Experts of a small language model.
Experts: 24 experts in each of 5 layers, 2 picks a token, a sigmoid router.
Below are experts of layer 5 (counted from 0) of a mixture-of-experts language model. Rows are named router (the router's row for the expert), gate (a neuron's input weights, with its number), up (a neuron's input weights, with its number), down (a neuron's output weights, with its number) and show model dimensions 96-191. Each number is 128 + 24 x the weight over its row's rms, rounded and kept within 0 to 255. Numbers have three digits each.
After each expert's rows: a language model's description of what the expert responds to; "comes before" lists some tokens at least twice as common just after its tokens as in all text. This comes from a sample of Wikipedia text that the model never trained on. Tokens count by the router's weight.

# expert 19
router:117157095122146165113138139143171124166127115158130100167135108136161110069077128137149108114129133140086129132141160164101128169169153147133152124114093112149129154133164139107133136140123077114082137164118140146109093059127105159129105160135184161056160140123107130060096145151136129153
gate0:067151093154154154091132112119129129127118168090156105123161149138142136123135160137111139137132114102092112183127124136106161165119135111097143110175152117112142131151126114185156109137127181136123130129093136105143121116165124079141121157145104155159131120154132098151100136110134179126
up0:125154126090168072110144144135126131107139096176087145161130101096119059145153148098136140116101123104185092163108078123159154100142144125130101086114130098113100131099102136124121131119138158147146128122144149140135168100107127124129124079131132103113102152091133142148132148094166117117
down0:116097118149155089134115148163184088100180112147134102098130136126133155109124151130155166073098151137122125070123117125146133159128148121092130144119091152127132151137148100181104114155162128102159098096169126136167120149130170135161115154115138139137135092106089158129081170122092131108
gate1:148074100132125133134139104109153127096099119128099122104155160101132144105101118178123152119126115136116115128097104144157135142116146125136121136133118127173102207097094148151127082174127110128090119125134157138112143086132123122126145086123121120142111102171115140083162154124162167134
up1:107153130149149175148142139164123154082119135105111118147142166147113126130133137108112135133143152151111098120151155144128174173126142130139145120112116109112127149146135090119096067070169124140087106115118117171137136134143126123152145125183158131101116130116122127104150097128118180139
down1:136110151127140164146096124153136122095109138170139126135182123129121126150125142097129137118175147147091101156151106168168135140121078139160131098152119132099149104121135119086100146104131115110134136132119159151131148082101147134174104129111125116092146162075148074092148157102133143126
gate2:118108128098130090133142119137147153137107110142142081144103087135104140131094139132117146138153134108153128129118129161106138162145163124104154083129119101143100119117081104116121114093090124111096163081148133156142146144139115162141124111091162105116127132130127161164095117133141124106
up2:121120138109157132118094124151187148129130111177179130114090117117145138155119132115134143149126138166140146105089133153157130127114123150141107159160115114164109118115129156167136155112126107114151166138150141091115146144133137144113101130114132106106148164114108106140138142116128146124
down2:078120109145082126109136126110153105121125104114124112089099130136095153140111102132115122123153113166100130110097131115134111145149096101129115156143181094141124102113128138106159148092120103089111113155186112154124148149092127124137105133114163146162091098146125111112146143123131136124
gate3:135153142115125117149144098097123113100095132143129129154119141154113101130094157111123126095119127163124148099194133092114168132174128129088135132112150108099104147101118115124139150110119137120150120155122052136154097150116118120135139142146115159161137156096150125121079156117156112156
up3:142139141080096109154155155156079102146124098114129133100118131110125128137110152135132135103144135138122124163093114145122157101128181146134179134105124132113167134122124183146120119117124124122167155154144109158130114142081103146169129175131096131092084184163118132138118128134148091155
down3:118162115112164112135145117113181139072117129117143120100100142134150111121084153146105106160106136173135137085147128093115126149158111131146095125131117108118083108129122111133127109109119116145074110112131102154154111101101124118149126102104141132136157111112090174120127107132143126153
gate4:097163107160160168137108119071156132132133148123120123134088131112101130157119144115138112073139141143108139130124106112154104160095122153125173116148118141172106139146069100154096070129161137086134120139142143145156135147150102100123104111138113113101153136184126126142108115132099120177
up4:165170088096134129145088151141140158137089108113149151098107125130139121143115182163116091084104116117122096126140153130139129103139160141163123135122115114138168104067136089104077175149127139125145103092110144089098139124125116164132139103140120094153097139115100087140139102095143083137
down4:127129096110130108129143132133128132110165130165125083119154116085139122075133139158132110127118144131141162108149089143162095170179139110135107097111117168097106173129110095117092118134148121129140133116178175113148137155135111080129110123127181119095118115146132120147126035147097151127
gate5:132080123120134100176108160122119156099130157126101087122127123121150166124128115144138102119194167116152122077091125139127085153097129138107156117134100120154126103131153159105093122149131130129120154081138193106129125071121098093123107141135134129096106078088092141126117096172151105109
up5:138091097155134096122126147132153121124115123129123117121157139140154078137188102142129176154108138155125154113133125154112105134138161097135145147135139122126130137109130080152166121145101144115099129082130073166153118080101131178106124111107133093149140144113167112138141157146132118146
down5:074077143155123092098136102127130106137096143131156107131142159137124128139164155187143141143133103110115181065146115113157106107142141106133096094136138132144148119110106055152163138170107149146137133152138100120146121131147147122107136112152112068105101125140128088150131110134135139133
gate6:161146130179140125142124075136140123120131164140133089102163137167138075136140088146137132093103120103150054115100135153081165150107132130127146107132126126106064156194115082145125111126121131103099152148113142126082157127129131137138132103109167120139105076119166122128122127095151097103
up6:140139135140102144080137143157120155111152102167164103139149128112149098138113145154164103150104137082102113073095123158137094167126123136120125105126150157130143141106124102117123127129128167131150138131122113140128185111128127142123145135122148116135098127142097098162156125114164174119
down6:153127130160119129136134103123120100141092109141111121094099143117109117117149131102129159119092106127152083149097133155139176151118144147148105114115113122114134152131115162170111118134093116105118134186132129149123143175145152155136135147148143134108101117148154139136122147137162091121
It responds to: Commas and prepositions
comes before: " the", " a", " and", " which", " he", " but"

# expert 9
router:127119087144142143153117130140175084086106093104109096159147088170168119090087120178134108160142098176130119113157128152172123133137143130151068175157103146155136134125133099149104126143126126136104172161122127140141154104107114139126136143125151126102092112125101096131094130067146176105
gate1:157146132078133085144142162133109114156129116128168135112142136140130086146120180121101119115126088187145120110124139119096151124132136135122146118139151135153124140114093110162138074089187141101177132105137108098110157140111117129125134128093116113113076170098118103117112147141143125099
up1:133133110121171096118116124088147139122118106146082137110099100120150145100094172167103156113118103115109189114196103153129123138138181131117157125134125069099110131108122101141144155153160152111138151175104106116159100115093116118119120134151113143124136118150149143072126120121136117100
down1:115145132147150131107160125154100159174124135080134134114124128083171125121130132128136140090111083167131150112117129155166138143157095129136113121103115101164114130168137160134144144138133069095129141147118094120079118129141128111109083123133121111140134160109136168175140104090156156118
gate2:165134141132128132124129152142149155149152101151129131176119118141118137179147122136130126177126132127107160133130146130118150104173171103170131130108136109139102098164128189154160133131085128127136135155099130101133103149114115142146094146164117159148108161131140139117116118127107106084
up2:083110150142124100130147124121126106137122156128118101101149134163136137142124131136130141097132101149132171137101176125118154132105097154161110137120123180122193109145170094135153159113138182112144128120090091127130123169138109144138132157146082160114060148135106107126126152122127146145
down2:125150127132148117147108177140140103103111114176098127170144141115096144150131093140150132158112176139097111128167114116127118170141123132100167082116170126099163130124110146121136131135119117124148133165141164130145129145122139078152152145167089146114147151103090132101127136145088106099
gate3:098120104128120153137121146118160119132069143108159065117151084173155142106155110120087093124113131176129146123128142143144139101131141123090101186139190144158178139135147178143170145117103099129176171141143115164069112172117120119133123128111160123122134134135137142102135142106136084175
up3:179119152176114181102146134101200115148173105131092130144121116123121118150144097179066101089127139080101140133119112136108133125144144165106122193134166118109144128110136108082122102128150115153132116148171188131162143115184125149139159145128131118091172139167154132139141130126182089112
down3:142097088095098129131110142089082114117128173127120158103124165096144156114081128096127081189128129136145112125125128107138128121141084119144118087090089109119164120155105153151133100115089182100108129133076156131148113118103149134172143129123094136166097143176132130158124141101129159089
gate4:105102104131146137105117147172146109131132166120114161170081136112131124165126109127117139079114128126144084110116086136154137162147112134154110145125105180133177129099111139129120129137164105104137127118156133142105175167107126119114092120106157133120106140147079136132118141150130136113
up4:152117184130124116099124133156099090134119071125092102098130130100108107109092160141136150110121133117099149143203149123124104091143142131102144133101149108136098132181075151095173085116137166122107146118116140123120120099151149145129118115130143109140130095088115135112099081145107117160
down4:103106174125131189146109136105141135130100151089131153109092186139118124158159137144070108148117112105075119139133137177133097122148136107097135119145149132135142162159063162099140141102115127148162121154131123146108100113145168143150133117150113126160101137147151108128135162112127095129
gate5:130102112141090132119153086166168116113130078123094151086146124109107156126115113112135140139130111114151149151130142141162165160172134131136115144180154152157116127124113099171115127132106147126140126100109184092109113077155125108155108173175123134160142129134143134106109148140099154080
up5:098154142118118162089153130148154130156103160158099112109074148128148105163159121123154161106117150140158136157158151138111138151162075116099085140152098112104131118139110126147099158125111185172117152109141148173130141124099129132135102127114128112132135103122136088111110156127154151137
down5:122161140119141166121126088115148144108128136129152139160105143112156123179148120128176135118182158111135141119083149118098136133115087101137161115128117109100143155147166143134123122101173089172113119079108142176178190119093122162176132081128116090145125108142154135117100139117109156131
gate6:128117113162123088140115123155095133147114123098166112113108080149121100126114104102109114129141154103100110137108097088121140130167154137126117123115147142184144074124126114159135136113162109181137176101125125146086125137096122138147153108109149120141134131138125147147115123148077082145
up6:142130105134141121118133138078114102138115116154174104099136089127144118149114081166157109087126113079106105101156115121136129168100071138151124093131150143092118082117135147105114112110179107118161146109119132112140118149147070120094140138135119131124100142151133161145130111155122130078
down6:101160155141159093139151138127128117096150156147175108096073097107120149146109130138116092102124076066126116170099114112094145127127114129144108111064110115129177130083155158126112150151092088144108112099122135121139100095144098133108139119123128168161147119129160152144083114138089141116
gate7:134143110142152066130125121120129146070136144169138137209171133138170142145159105121168141172106128130113117169170103156095104187150093151114153130124099161090108151092132107160113139096106138121109129114133175130101118117081149115146129142137181104151116159100126112175157150089136141130
up7:114121092127129127158050111088140141125119151096172151115144087153118127183154081094129064137116099099121114138120125089154107132104135123165121112145131104087104154116110133119134118139140156114143114154129134149151163129175126120153144194140069130150153121161152178087080074136142106100
down7:122118164133108157129150128140120109151119120139101120103074126130079155136099099103111135111094156102139099086147149204123165121129128129103116092172166147125114130152145103105130134142064128095137129151128101117147116102159124099143155093106107098103176116155122128170115144120145120095
It responds to: Auxiliaries and adverbs
comes before: " to", " a", " the", " in", " as", " by"

# expert 14
router:149127092112138141110132140117154109127103134123128097158161128131173105106098129177159126147133136150081144158152151184160110117134129140126122159102081116152117172144145120141135155144145168145102170149140131073079130054128117140112143183135146152133095137130113123130106153124142166129
gate0:126069102123162146150099172125131134160131123110105128172144158133125143095127152143131141130118091092136102085130113117131156184106092168103118148115128136130095132112144114110120137132140125131141122130142108084089118128119123116149151092115156140148114135131134123126143127117121126114
up0:140120113115113097103106194080131113143153156139149104135180120086145088142157119156131177137131107126200079120101112130145172120078123152154103145100118144142141139103139100124121135119159092123135144122111149107107089146112167129147131157119160143123089070120130086112143146105142107108
down0:109158137146151112092119140180176115124098117139155127138140118092122138152105104123160144119117130169117127137116127127107061140153110110151137088138107117155133123144164114154117121162101126106115124113161160143131088134165131111098083126119103094135172203120103156158139138116120109090
gate1:130114130149144129121159070129102101106196107158141147135101123151143112118156117156125150130094144127115176151123151129125155156152159134090154160105129182138149138148135162123083149129150131126165111138145126140140127144170156140112155132141119111134122141124097127115094141157117126139
up1:123103113134139117101153116134167081133140101125092180173174148090154156154112116154116162147139121129133164102132151167140106145110095147130138162153092117100146162128126122112157110120160112124085098118096112144135127140124110100127105141138130146126130139117077121131125132154106132132
down1:102106144135145118118125107139144101114090146125130122119138104144152156102127143112177141137176111121108132140182128119112118150153114140115132046115124154101193126170157118093137125147088121103110112135130133157191126096129154120124125174112142149121103125158105130136129184184110130119
gate2:137119146112144130176135135133113139115099121154139085152128102162208155143116129119125152115136136127156163106148109111147128160165120136155174124143093137104134130128121108104152145153142126136126192077121098111131105169088115119107124179114084093144168131114121129160141130161172067123
up2:160135138140131155159167101130130127135154136118151131122134134101123101109126178126137132102145135110118144128162083105148133130090112143141146157097151111130085132173111142108092133143110114124113137088148113112107108163152141090140105137125148146164081145152067117131114083133124093125
down2:143115162109149108131090096128116137132091133121113121125095130090097137109112102156135132128172144129147136168134119089172089103106139119134136159137118127153129130159112138118106146077136113117132110123138135132096121116159158094141140120164144110146067161150194108102124160151127140121
gate3:120129131099155125136112058093178146136153104106117069087161132126094141136152138158109154156127160146109135123124113073145140147083115145122132127115181127146126142119099156152114100094120095090177122144093136149079153128134095125131094083118160130178098102145128125122150146122125119138
up3:108130142119092152119132078142123144128138098137122147140113143116079153147107096126125123120153133126110099119124161157133081104145158140138113104142107130106132078150149163158170117147130125143149120080153113163136136135128122106123136128104161153109148075081106087118100145126156152114
down3:134136145086120111099122145109136135170121102099120125090146103097152120103173129147135158095161083141149132127134154135090119134110136177151138143171082162117094135121150105131070118133128113126093152159138141131140108143140149117137164147130147117114111137125116118120168153152155118121
gate4:124111139137148110137166130114170099119115103101136135131195175123124143147119120078127137127129143092141163158107100136120131140170094054142139160078165118131108163137111110132106076144155135124142155112091134105120142145117087123114117143158144106178119158130130128132133128129124128097
up4:117119091122132103155104121112110159164066117097138154143132178142102159110115126150165125114130139105128125155162132136114087153135193071146124085147107125132168093109130119141137121152086124143144132128122088122148148135106128165164105099097117148130151115132111113146128134120098135147
down4:133116089137139078110139086170095114167132173142141116125091144178143144134126107140113107167150093096133159123095116145126143153129137130097138069131154147190091101111159105151094073120114146078087133162141146163150116129135132139139167142087125139077139150131143131112159108170147136120
gate5:137120120113132135126132131128113147171137128103188095141150147136107135099159107110106115147163099108169121160135116109178137143155137137097093125112139178116108130104129152128124134135082135089092156127143089158135112116121119113159146085103128148121109149120144123137146111189126108151
up5:114151141152123063075137098079105139101125116134141099134145111114097113139130146122126158148129111126112122075130132160112076124112138138125094115125140097166132130106148105152174102120131135131121133093135150162177106124158126117113089171131149085121104058127154126126136157146170132117
down5:126124113118109138166100202138158142148118128075173171109090100143103166145123116115144130139128154121152158084092139141131159127105079116115119145119104135114152130130104126149126101109130094140126104125110152087148089155036135121097108124083132144124135145161111144130128129168140163128
gate6:122151089098112125110127160154134133148111096121115095117130120135109087143092158136131109093095138110150142085140164122087113114147124155133093123149139112156199120140139151148131144131112141104125121134132122141114165075128146137106129142133150081120117123141078080092159140120103141099
up6:110143127094154175119114116144099159131166131122141090105126100129146124123121161113158106167121132111111088132139100205101166134098128148135132124105107089191089111104162103117085141034118142154100121113166152117107144123143130129146144134123151092135132118140128122088172132154152131155
down6:156170107134110117102153159143124118139138148105165140082127161156127145165089144164122131124130128127109098081130110080120095093136118126141096169137084153151156101103119115165128123129147101114108099159119105114112153140109118113091116109156085147145138159148165091097131136124174150113
It responds to: Function words in prose
comes before: " the", " a", " his", " be", " an", " their"

# expert 15
router:115132108128149136128124106145136088093138106093093079120139122151163142106101133137133118139151117140093112121151108137118116170156146110163144181140129100132120136124138103128117145179160119145117082118104144141141134069111092144113118157128190175110079133118135131094086177148125106087
gate1:127130073139095132094173125145148132065112164177149096123149106138161133099141131110155082111123108089155150111099111172154100121064161157141120142139134116159154109138182115138154126134147170121115122153144103136132131116108113138124153090130150143122161144119105119122127091109160142166
up1:142139126115110123149133139161102113136111138083124118099119168143131085105134119135145091152113157110135095150147138154134090099145120129094109133153121182132122125131124150100121119124140119107150103146142115082159154142144134107047128116154110116141120113125139137130054157105119124156
down1:152097123103172167141145168138073138138116156136135074082131097136162152146110169103109121097106135170100132107087164117090167154153135129111178128119125097154112115128109156140104145136092102094130134112112069114131130134139117134083114100132113136120138130114147131121153172148123134142
gate2:093133150117119106125134122146109162133162085138132123100095097134158162114118142093108123137132146131104153159157119117115092125119117098206133082121084133130105128137116106101118134107138102099149088130073125106136156132149137146098133092127110129148151140132156091118133123145156123109
up2:151146126170137127114146117121161113118102091096156097140123151115133137160134121110127145108138075133116116144152118107119140112136140138137122156160130103135081114097115160110139136098135130087153127080161165132134121102122154131096166127145146088161116130083101115148142119170111169102
down2:107112109124105104129143124117155160112107111153136088158132105100108119143081123124116110134132134131179087091145157112120114159145136123133145086119125115138120112131151114096177139185151119166107140115126151144150152154136139105110150105157130156177123119114110104121119107135123103092
gate3:143122174090088146134119130120122121157111093127137131169113102111149168104136151118131175142169150150106155136142119162063122137131141112158111124138148093135122120119133156117124152125115125162065122120102157113119112089126138137138203164117108172147168134132109132076100148121059080097
up3:169153106109102114152143133080140107127160077146146136093092125169058096110109121073147166146163152102094164134141139094087158098152121153175137091119133108128117082127106099128113130119137138123126124197152106157134127135109143134128121136129136151143162133120109140127134147087152120094
down3:123116136130144113160205134134111120216115118167152136138164140174151136142121101102090130165127138121130101124144130138151124114106150141105099119114152123145110119166129176130157109146154137120133146132107130129120167109086129074132147130103118130140151145142092138113128162101099128128
gate4:111131141117108147115148114108117101124115136099146111115121105151084137131139152168111160109118152075114076127109149121150132108109120174127105131161152135107141102083127132140125102113130136079135104092129152135119118168157093113129111131096118133077109159149127108096108113129087147149
up4:098134076119146089125104104121132104126147133163124156095121156109145115154129121118131147114133124102139121117112091167164138177154106126125155105097119111138140133108166129109120130143147128151132122134142139132174155096123105114179136140135108165106125173162123134115154140130144114105
down4:101114116122141088113111130128083128125167121105112156100115095118142139124113153124144106125135128140127196093108155184117147156146094143119157108106092098183129158125133080080117138179167148115155102148140159132154133172140105163161172128135162100124154136083150118124126122118119119080
gate5:140137132182131116116132077164124106140139132094092141172111102176152159122076141148100140146119117158164116160138122175132108088116128145142111165170136127138094154161095105112088163103119117113136078123175113088161115157132098171154085133098104128127151128150088110133155136132132135110
up5:125167109151149107127132129184130089121189095137064127126148116148129102112134144119124070120114105127135137079141111109139146116096149155096106166126163161145131124126149110120116110129139105120138181138122151135148141110089099157118109105104151146118102105149145188089113118156120142129
down5:133093136087121130162140100115116155120087150140158136102089093172142136162129177132109113151140099101117129139111125123146132123143082064134108081140133113178119136067125154139135130100142096113110111153159138174086088146135147120139138101108124117165148131136167138176137168128167107102
gate6:134168106126125141107129129174115131102149143146101127152145179102177102145143155110115130162169109171144104158130127104134124123149117139117156116118093160143132157134108134122117136144107087120113123123144122152145105128160130122119129133135113094127093094081152149091142146137122124110
up6:152120114100142139121140132191089113113173088076104130113149132109118100100098138128106137137118092148112116140153120160120128127151123131101112103092151137124143131117151136127084102115111152161139111133116120105138170093145133138100117118147121164110097121114101127136175152134097146146
down6:101076155141135169140140138123127122129135127108140165165072105134145130127112135146135122137075140116108127120112147134089145136132122168134108135152107129089120169133134129115167161107135110143108120115117137135120080165116167148107097102148171124121141114142104125099110143136096174105
gate7:125101096113144145088175145158152102076066144095105152113113066128109159096124164110136136118169134141152127138127105110135114137122155111120152119161144150125111169137172108120140142072109163147142108147124127192126094098118134100131099159132125158112120127072163113119099125121156116097
up7:112117133112108090122155138133134151140118150133067105114084120131119146121133154120070126058108126109098152107150116124127156115115150125132143125141150110135117081160137184116091135124140133131146134120119170141138113089099168140129126099134116132113119129169141109124141121144128103124
down7:102140124137117132147145138135116113148136073188114115145127134159103125142135115174100142109135109144095114196105116081119149133150149155150154142130106120130158105142155137144094137110102171134119144107101119139090158148141125102123118159161151082124169107139139124103122163141074134148
It responds to: Nationality and occupation words
comes before: " in", " by", " of", " and", " for", " to"

# expert 3
router:103118090149129182138161127101124159136103124099109148114108119141153126097089124156114122125148127116090138129152158151112114160161140154131119141149080098142111147121157141122097128121152127172081108105124178145091173069097066129122143129131156141072108135129128100116109119111153159116
gate1:104124092113118166136139155150136107133093160142107112126152160130145127127122179150134186092174172148097072135145140157132152136126121149154137120119146145089170145159108092101129088083124151156125119105171148110136137058144119128131117090126117129084146110115144130075141114152127101136
up1:172094105110131126101143149118125112162153140114128144082160130113140125113142105149136114122112155113163151101156123127111113160118096093173169152157064123131117130115193117164127100131110144129123177165150129138113134120117136111136110146179093111126148125132122126121139177141129107125
down1:113084145091134123120130084103141113132116121108115144093131145141130134129129074091094124159163161112124118193117123157073145114143120137110156145118100124121134145050178186161111113091096116110112126137128104115133156128095113093115136136153112143151109140116153137115093153086140158101
gate2:127122126128079156074117174117111077158136129111113113106153115113156113145159115141123139110137095110157094125152113094112108108108111124097145126129127100101133126162137068179076147131107090120138136145125176081168167118100118143148150111135180111142146137101096121133151105135068098125
up2:102121118099170114047111120126137097130110112144133176112126162159132130133146114099097135129140132104139129157170139107097095121105163159078103160137113142124120089119143117117106139113147087146149122151139138104148143159137127120113122119111104130138133165124158109174085162146095138119
down2:104179163121138147148156109132110181187143115096126156111154132105152137142092106116107145133162110124128119113120112145139139135124154153106164118081088106167114151119144201156129170117124106106100152106114133134157187120138146101119116117153096150132126122140122139097117088095101133112
gate3:153116108133136146110165096133127140116121119134113156096120108136095144152129097157103124111125064110091146104091127130169126138118081116146145132109133145124141121126115121166135135147148124123132139138121122145134127099101129120158119115152148116148134100107147155128117155109160113128
up3:172157095139155148093152163160142110103093113090116125109182113169109104177139133120159142063110148111119138154134144125102138129107119106145125116123128091128093090101086099128111106096122139087104166135123108161166181132127116109085140076100133146110095125142133099156084100082158125125
down3:134133188102186109145147126127101175102126149144120107126123169128121118122124154119082133152133057122124157156136136147112135145161132107135127106101143123158170129159112104177125147107107103087172128111148191105105162109108147098144119071133090125121134129093122087128160131091110126087
gate4:117132134120136111118129136146143146099067080134118106170109098142147122096136140129092150157133152129141152151111134149090136136088145116128127124161105108095121118088156125095123140124146110101114144142154142122128098100119148126105117149145133133118132157115156162129135090108150156077
up4:120139068125116151134094141128136186163187156119159108147119159159168067091095108074130180134113139112133176092159160138089116102131134102133103157120144133103100110150102131159151116144123141092153106126125160167111121150132121131114128130100103098122133101060113116114137146143092112104
down4:106130114112131125150143152122131125131118136127152112096126083123082119139118111106133140107113134156155181124152142132097081141173127083100116087118153113115148129128135085182127170154117111132168152120115106135089169094132108147132096119124120163078166171135127117119109114085119111122
gate5:132134134138118092129149148104111143106113138121148137091119115161157101110105123102149111119101142120128158147114125128124096164124133098134129119134092168087084119132156089146138154143149150125149150086177124148129164095111079084146147165106154138135106149111167131132070131135098111101
up5:110094129129144141097116138191108150156131123183138157119166139116113165138190162067136145124115066088091106136153157161132181130103174133106093100105152173139147191132138133081160095140091134151107127130102126107086124151110150167102073099113105163164153109114146106142133129099104120142
down5:169144096125117133142144154118124094085087133149132116105125123113141098108144114140124136110153159138133132115132136157100180127174138107094154138095118135101150122121079101105157113129113162106123162155128143123127086111102099117159144061160111138128125164151106145146120112128129120098
gate6:133121132132132151141120162089120153163094158136105134119143093115145140151164146134118121138118124150124173137134114126105117085144145101134091167140112111099122126136174126120088126125129113212114138112146094094094143111123069111117166127127160124072152126166128138125097086123107139134
up6:177166122142124138131149126146104087150111126063127153147094149088093144170119140110130127135119101158145147096142119107143146127123141110177110109149141163116127130157140126105146138153124155108110141109128163138126097184080138118138119131151150163130127077090071125105125075097135133129
down6:081140130155153150175123142153118117113130099132053136150145105128155103115129133101109153123120130141123126148131120149124120136165114151094162104173137124079104114108110152123145130113108134120148140131121130130158146135168099135127112099142133127150155126100091145120076144117130128126
gate7:105130140136144176161116140117112155162145152127128102140115118130106144126120124121138108141142110134110130128122133106099122119167119135136180117134151092129101111123097168138141162140122137145145169119122161133127143126098132148119083128135121133132136097149167099133151137096102112136
up7:115183153123165080086145144120114086148108144148091105097087081140132182138139120139136137128139123103146133139064112116108119115138151141172177175141084131121106127145089104175147165130081083102156116109104131132150150161120105122160132148165090139073099118110099104095104158099166117116
down7:147125146138125153095141154122123121136160125102121100114071107112132122105111138128151131158103145112127142139111146161135174146142126129072135164165140106105143140128121100127081173114092132151083157124132163140100141134157131115122105114121128127128139141125171109086159156156136102063
It responds to: Nouns before prepositions
comes before: " of", " to", "ing", " in", "ed", " for"

# expert 16
router:106130089091140162072199124139124109114159095122123129110147139163131107080120149117139117167108126114090139124145161132100128128128111091095141134153099124139103157130149109126120133143140135132126174105107159113104166085111144128138100180117187159094083145105123098075109170137154133080
gate1:135149116124096150152122146166154074115122078099096151148089101119067122110113124124110112108113134110150115100150130148086123119103120182115128148160129141165142110135090140104072145121138158130160164084156076105108142129164101142152143113090118094144085133144132123101151143140117110102
up1:132157097132134152138125158144110111147172114126117122131135135132124095138129092110151134126091094159130153124144143116102171118150121102179104138160117127137163108181140114160111133125132135117133143128102161149090124136141165121157140169127114140117143150137119105104135121123127081111
down1:111122155096141136124150099088103142136098144160179106116153132128127131192162110129100128126160124205196139150137106142119133099175166098108102146130093158099126143122122155066123110180109118095103105112131183113146127184117136145129141140096121120122165140139150138148109125150148093122
gate2:113094128131124168134136137126108093130125139097131119103131114111160127122095107187112114170098086129145096132097079144124131130124097128118112161120149146165114153083139079104130143122107128162137136124120086134129116118100122112143105125139132164099137142133126134091092112203132119147
up2:170097107123134160103107132108107118107108093120137130062102135120118171065155119113132116137141124137139166103131136132105121094169146097140088134121112111084143114125177160162126165122128124142161146122158116143174162113128132149167156188148139124117148095095103136152117094165136148098
down2:143100146124121171157089106123113134121092085117100132108172186151129144122096130076154097132129127164197103134104117149140170148128147116086177159127137085141163108150129125112126119182124128104167118128123115132123132169156070135118165152127103135128120126104120117118105138104104149140
gate3:103110150119097095121122112153158135094131071141116116118137161128143131119140093130095160110082119138146165146106151088130124131127117126085102135184140169101127148159140127143143175108129142138111095134135142145104124135112144146121109137128109154108151151129078125102141159157125123114
up3:125120131117099109119131160091147124162128173169108123106108129132110116160127132132133110110118165133082128113165120165154142132125089133105099109123137096143104153147113137138071148107126146115140135101090152141154157055106161124151149089136129117102112116161133130098107165154143134124
down3:101146117095092134167099084122130109151109105059108123130110115135161090091113131156095179148178129129177060130118092099124153122165167079134114120129113078115115101148112147109167084085126084098106103120149124156182082170130099089169134118109105119131133107131099120117122131126127147129
gate4:124152100139108109134160115151148109097125088129124100116131132098149161132138121115132132110094124124103154133164149165118130112088150138109114133103130164147085125125122075133156131130130149126152094156104087139177124104138150087137145178131134154143163156104137134103126121133147179147
up4:139130097141147110116132129087142123165118154172143153144143140097128135119120096115125108126141133135097109161087145177175162152123142110141148144152146129148139122169090177145103153141113131128165161157182124143102120126152119139092132103072110147134109160120160157162124130147090122137
down4:131116159154165163160084149094085114141177133151131105139141111118139145109160159128150119139105128134101135127106119139111134154122143132135174121124162113166089147161131152107124125102107120152136139109127138116139096102135146120124160090179117112144126111115121118143113135145140160137
gate5:119180148146119106095148099178112144137164139127101155148086121135137124135121132117114138159132148118114136114135116164128148106118155150144134125135126098156129108137188140092100108136114125142126121163125121107091101123071141136124123095152144123148116099121126103082103133128137162129
up5:137150148140139119175095086117100153137165118147112120169138116130118088137090129083161138138125128117112123150142083099129127067113164066144143155148103149134097144137158141120122102175147127147140118143116093123142173104131099100145127158103119103137153127099097146079145100150117142151
down5:138142117132153145120151149123143107166106151110157117123142149129134163135143165140161132118135157102102123151171099052140137131110127136105137122148086138138156129121122139162106145159132140100105133119141130161097119108090117154084131136152115125142110129129121074157166128121093115120
gate6:090135064102114142111146105091112119172105136120092131146141135142149106175181108142073176118132119124125130158135158139117143091107125130122136164154107131130085092196150183130137137158149128112091111082147140177118142112098143085155179136142134151113168130108087124118092134097112129095
up6:154135141099106140118133137131113116118083180139104122143104096138158137105122098093141084120123139116152119148122138096134099118136178143098139083092135101132117111150139099091091122111151126157122099124147121195142133081138158129122106097129133112141146150109105164114125155161160126161
down6:171114121097108143081115136153124135116131124116153142138158163136140103125112095166123133105140100110136136119105091162137177103126127051093150157149092116113139146133172116165104149071083107144130116132131135103117090150119105124151127113163109152078132121119128138092107131129145133109
gate7:137114107141112159137121109115139146132109104084123143111085089137116117128110128097117114114091149122110113130128114151134115156166130097098182095121158109184107171108127131160125141135098182110175123147167114156137099141110085106110110103135153146144113117107120130094132110126191097126
up7:134091147129133116116145128104144149111108147152153108183134139116149141116166129152134139171123134131155110129106123115129093111132116113150116179089113113125147072147128144104155118158117120097122183118151072162117140145157127165170105140154139108143169135134143105145121085117118145165
down7:104142077149116132092139160112116132121110140138124148134155121080128115103158159103145149108094062135076147102097163121131126176118158155093134122140126180136054156115113086144129125142162142130110141143126127134129113134105135127142154149176143125129107127170122115088145111157111156123
It responds to: Possessed nouns
comes before: " of", ".", " in", " to", " |\n", "–"